config.yaml
n_layer: 14
d_model: 160
n_experts: 16
experts_per_token: 1
d_expert: 256
d_shared_expert: 0
activation: "swiglu"
moe_layers: [0, 1, 2, 3, 4, 5, 6, 7, 8, 9, 10, 11, 12, 13]
router_score: "softmax"
normalize_top_k: false
routed_scale: 1.0
balance_loss: 0.00204
balance_bias: false
router_z_loss: 0.001
init_std_router: 0.0174
lr_router: 0.00189
vocab_size: 8192
norm: "layernorm"
norm_eps: 1e-05
tie_embeddings: false
optimizer: "muon"
lr: 0.0109
beta1: 0.93
batch_tokens: 131072
seq_len: 256
train_tokens: 727000000
steps: 5547
dataset: "wikipedia_en"
Below are experts of layer 11 (counted from 0) of a mixture-of-experts language model. Rows are named router (the router's row for the expert) and show model dimensions 128-159. Each number is 128 + 32 x the weight over its row's rms, rounded and kept within 0 to 255.
After each expert's rows: a language model's description of what the expert responds to. This comes from a sample of Wikipedia text that the model never trained on.

# expert 14
router [ 79 104 147 131 132 108 224 109 120 128  74  98  91 112  86 142  81 121 113 158  85  84 136 196 145  43 155 129 121 107 155 119]
Description: Short stems beginning a word that a suffix or compound completes, such as head in headlines, quarter in quarters, part, rest, home.

# expert 8
router [ 91 146 134  85  95 106 163  84 121 109 114 135 181 133  65 115 110  88 132 161  87 135 147 154 178  71  91 120  98 131 155  95]
Description: Plural noun endings, people nouns and relative or subject pronouns in running prose, such as circumstances, sources, days, who, they.

# expert 3
router [121 123 142 127 105 139 144 132  85 107 109 107 121 117 118 108 164 100 139 141  80 171 152  92 129  70 145 140 120 136 160 111]
Description: Pieces of non-English proper names, often capitalized syllables or accented letters, such as Ga, Kra, Ha, ó, in names and places.

# expert 5
router [101 108 140 164  73 107 191 125 134 115 110 100 131 141  34 106 120 113 160 169  66 153 161 121 130  90  97 111  60  73 136  90]
Description: Month names, years and numbers in tables and date phrases, plus final pieces of Latin genus and species names, such as July, 1939, 15.

# expert 7
router [108 133 115 134 114 100 185 112 100  97  98 143 156 153  74 116  93 118 125 148  87 150 132 153 125 103  94 108 124  75 155 115]
Description: Line breaks, opening parentheses and quotes, table cell spacing, hyphens inside compounds, and word-start prefixes such as un, inter, pro, pre.

# expert 9
router [ 70 172 161 122 134 146 170 132  98 115 129 115 113 125  38 133 121 107 117 143  91 114 117 170 138  92 150 143 130 132 163 114]
Description: Participles and main verbs after was, is, were or been, such as known, based, located, served, and verb endings like -ed.

# expert 2
router [ 88 167 151 138  70  85 150  78 132 102 142 123 121 181 104 136 112 100 133 125  72 139 170 144 141  90 115 143  75  75 145 145]
Description: Proper nouns for places and nationalities, and their final pieces, such as United, South Korea, California, Antigua, Newfoundland.

# expert 15
router [ 95 145 176 138  83 122 145 106  98  90 139 144 199 159  85 127 158 107 149 177  31 154 113  97 143  67 122 112  60 141 131 111]
Description: Single capital letters starting codes or initials, such as P in POL, A in John A., and single digits in stats tables.

# expert 10
router [ 81  64 121 123  88 121 195 127 105 144 142 104 117 127  62 119 146 122 133 159  78 188 157 160 151  68 129 127 103 115 142 109]
Description: Articles and possessive determiners starting a noun phrase, often after prepositions, such as the, a, The, his, their.

# expert 4
router [151 101 138 158  55 167 186 107 123  77 104 155 108 152 101 134 122 158 140 176  24 166 140 145 191  72 111 127  99 103 131 113]
Description: Heading equals signs, closing parentheses and digits in tables and infoboxes, plus taxonomy endings, such as ===, Actinopterygii, km^2.

# expert 13
router [107 170 131  98 117 105 134 129 118 150 137 139 151 157  88 142 102 107 129 180 100 169 156 174 159 138 115 113 116 114 147  49]
Description: Function words joining phrases in running prose, chiefly and, to, as, of, was, but, with, when, and commas.

# expert 12
router [133  64  95 102  80 137 123 103  78 147 113  84 118 153 139 115 102  96 144 138  91 130 139 135 101  93 146 183  89  74 161  69]
Description: Short consonant pieces and prefixes inside longer words, such as int in introduce, c in vernacular, at in infatuation, cons.

# expert 6
router [115 120 147 128  88  92 197 128 123  79 120 120 110 190 115 108 130 115 129 136  57 158 158 163 162 127 136 128 122  71 157  87]
Description: Pipe separators between cells of wiki tables, mostly after numbers or names, plus sentence-initial In and On, as in | 1,695 |.

# expert 1
router [ 92 148 176  84 106 168 185  82 125 103 156 116 102 138 137 133 118  74 171 193 114 149 119 184  88 102 140 106 112 137 123 107]
Description: First pieces of words opening infobox lines after "- " or table pipes, such as En(rolment), Cle(avage), Speed, plus dashes in table rules.

# expert 0
router [101 119 133 143  29 119 139 144 113 129 118 133 163 158  70 146 129 110 143 180 130 181 153 140 144 106 138 129 104  90 126  94]
Description: Sentence-ending periods, commas, colons, dashes and semicolons closing a phrase, such as a period before The or He, or Religion: Islam.

# expert 11
router [120 137 149 155  82 151 226 140 117 100 161 116 189 166  81 133 122 101 181 117  88 138 130 138 137  36 117 145  79  94 134  85]
Description: Words in names of sports events, leagues and awards, such as Cup, Championship, League, Best, and endings like Qualify-ing or Men'-s.